Experts of a small language model.
Size: 8 layers, width 320, vocabulary 32768, 58.5M parameters.
Below are experts of layer 3 (counted from 0) of a mixture-of-experts language model. Rows are named router (the router's row for the expert) and show model dimensions 0-39. Each number is 500 + 40 x the weight over its row's rms, rounded and kept within 0 to 999. Numbers have three digits each.
After each expert's rows: a language model's description of what the expert responds to. This comes from a sample of Wikipedia text that the model never trained on.

# expert 17
router:514499502497540426445494576465588527543541475462480539464533468444527430498494485522427465447492535537537444515496438566
It responds to: Number words and quantifiers before counted nouns, such as three years, five terms, all, several, plus digits and "of" in numbers and tables.

# expert 4
router:507446508515458465538425471598539474550534461501521542486546487493529518551497463480527474533493444505532471489541475593
It responds to: Single capital letters or short opening pieces of names and codes, especially initials and abbreviations like A. & C. Black, XW270, ACM.

# expert 38
router:549491460566428545467507507481566446522508486510476495409495566575467445510529444553499483504486487551422471543514537563
It responds to: Tokens right after in, on or of in time and prepositional phrases, such as months, year digits, time, favour, addition.

# expert 51
router:588468528555442533500425522573540529442516427502517524457493470501488436487503426466527490526505493447545476545509514548
It responds to: Surnames and surname fragments after given names, such as Singh, Evans, -sson, -ović, Men-zi, Rams-ay, in lists and tables.

# expert 57
router:563554516500523440478444581502468493491504523432502516454450525556527445533455468472514491533465484504484492470504448598
It responds to: Determiners, possessive 's and adjectives opening a phrase, such as children's, its, the, own, national, Egyptian, pro-, ultra-.

# expert 29
router:549475526469450532469561595503531501431488492468499522518488490494587492540485468527505431485513485496485436565567448531
It responds to: Opening quotation marks, brackets, dashes and symbols before names, nicknames, quoted praise and titles, such as "known as "Escorrega"" or "Genus: †".

# expert 54
router:572516473471444454489467533563493488509534493499518490459538446446460478500521486529509508541465531484507529510451474541
It responds to: Coordinate symbols such as ″W and °N, invisible markers next to them, and numbers or words at the start of fragments.

# expert 62
router:512457468530533512460437537507471497580516496450525484489429458483568517468486460530546565471452399530427515487495475552
It responds to: Word-start and mid-word fragments in rare technical or foreign words, such as tang-ent, cap-roate, irrit-ation, hydrox-yc-innamic.

# expert 15
router:513500424535519461509481562575519492453473479489488542436432440542458516504476447498564535460501460531498497501558496521
It responds to: Capitalized middle words of organization, team and place names after a modifier, such as Michigan Sports Hall, Wisconsin Football, Seattle Art Museum.

# expert 0
router:482465430521449405512474567507503495527487455436480563472492475496519470529504492492467476498457455515509472490566445508
It responds to: Digits, dashes, quotes and parentheses inside tables and track lists, especially music chart positions and medal rows, such as Billboard 200, Gold medal – first place.

# expert 27
router:466439472530505483589438448490508443541482513520517464457496496475474496549499467476454574582475458612502523525527480492
It responds to: Relative and clause-opening words like which, who, where, there, especially after of in of which, plus digits inside numbers and years.

# expert 48
router:479487431550513486540503527495501497519516479533513514505551486512539464501430459508507480514491480502464485456560497540
It responds to: Cells and separators in results and stats tables, such as Pts, Apps, %, ±%, Semifinals, did not qualify, plus the word do.

# expert 22
router:511462430637508523533469523548531457493541467503520529483473520506509507486484433516503472513460416465515507513520523594
It responds to: Opening capitalized pieces of unfamiliar foreign proper names, often after colons or in lists and tables, e.g. Be(lek), Kr(ivokapić), Đ(iện).

# expert 23
router:483521509491488461468436475531555442479434492429475550503479509507525475498516442550548480562489464435480581534533582563
It responds to: Prepositions opening a phrase of place or time, often at sentence start, such as "At 19:30", "In the", "during", "near", "under".

# expert 58
router:514465437532524456501480546473531442529537459465435516443439469494547508462499442527502468479511451507464541490527513520
It responds to: First lowercase piece of a word split into parts in ordinary prose, e.g. ad(herence), ult(imately), comp(iling), wh(istles).

# expert 33
router:588557532511524420484463559474517450530511532448489507485450558509477471498421493486518514496482489507515506521565417560
It responds to: Articles and possessives opening a noun phrase after a verb or preposition, such as the, a, an, his, its, their.

# expert 36
router:479504518534479459523464578448525476543527502486458565469462466451484437525429463550505491503456503519417477472522430566
It responds to: Adjectives and quantity words describing nouns or after so/less/how, such as many, early, several, great, serious, long, new.

# expert 53
router:563455504515491433470451503448489427488453495507465512434511542556481466451486501477472532541433482574515470517506476517
It responds to: The word "the"/"The", other determiners such as "its" and "this", and wiki heading markers (==, ===) opening section titles.

# expert 6
router:544471465583448575524457553553555499440528434502531553463494488527509471471534398494496475526472445483575505508496528586
It responds to: Given names or their first piece at the start of a person's full name, often in lists and tables, such as John, Edwin, Robert, Al-.

# expert 21
router:517451508522524520497461510516476509573548474490488516412497508504467566471510420524537428482478473512575514550472480551
It responds to: Head nouns for people's roles, jobs and groups after a modifier, such as research scientist, theatre artist, League Two club, wife.

# expert 43
router:543512507545431406479499563512541485533537481448503551493555507468502506555520443572507520547495521567548542504506515516
It responds to: Month names and spans like years or centuries in dates and phrases such as two years later, plus middle digits of years.

# expert 55
router:479488440512518549495520445482493511525524442525498489473462510552495485584434464513551463540453520471537512488501538517
It responds to: Pipes starting table rows after a line break, especially in election and results tables, and some prepositions such as from, in.

# expert 47
router:481523515542440473547475499552517447535468541531423483457486497505439563463507458548512483496486475518499553465513511527
It responds to: Common nouns and adjectives right after "a", "an" or "the", such as town, village, island, water, child, cloud, new design.

# expert 3
router:448509457520472483498465490525538563539438482471458482475521534530516453452493472516533476535451398498414488465492463539
It responds to: Single-letter or short consonant pieces inside transliterated Arabic and foreign names, such as al-A-s-al, O-kh-dood, O-rom-ia, plus -ly suffixes.

# expert 59
router:577522441547498471469517563546501505530514522482496483490453471520598459473476462494433443501463463505458525449524485558
It responds to: The word right after "the" in fixed phrases, such as same, latter, entire, next, United States, and directions like north, south, west end.

# expert 19
router:571488486529531532421383533527466547524510551516496556480453495495478495516482487507546498479518437511549463523521478584
It responds to: Word pieces inside non-English personal and place names, mainly South Asian, Turkic, Slavic and Arabic, such as Kar-ab-ekir, -abad, -ović.

# expert 25
router:520453477545537429577481465476467452524474482490446499442497451484546549492480567512459508558461529551497531474577496532
It responds to: Word pieces inside ordinary English words (st-ir-ring, dec-omm-issioning) and closing pipes ending table rows, often in election result tables.

# expert 35
router:479422537485543478503430467525500464536536440522552475475421524517514544489498477517489492566467496542468462542452451535
It responds to: Nouns and ordinals about sports competitions and elections, such as medal, Championship, Cup, first round, congressional district, football club.

# expert 39
router:526500435512544484534516483605515524496498505508538514550507468514481497512450511512551504532507512490522517485520500551
It responds to: Subword endings like ast, ost, nd, st, ut inside names and words (Raj-ast-han, B-ost-on, Nord-ost), plus digits and spaces in tables.

# expert 7
router:477490507564520501469489544511514438529523488423490532520525523458460491533510484546450547527528497572516517494521483520
It responds to: Units and symbols right after numbers in measurements, such as km², %, ft, mi, °E, km/h, plus trailing zeros of figures.

# expert 14
router:526492519520479502473473505550515501582496475501443503418521493493475546528492427530490510499473492543461529585439452531
It responds to: Abstract or plural common nouns and noun suffixes in expository prose, such as areas, players, information, levels, -ities, representations.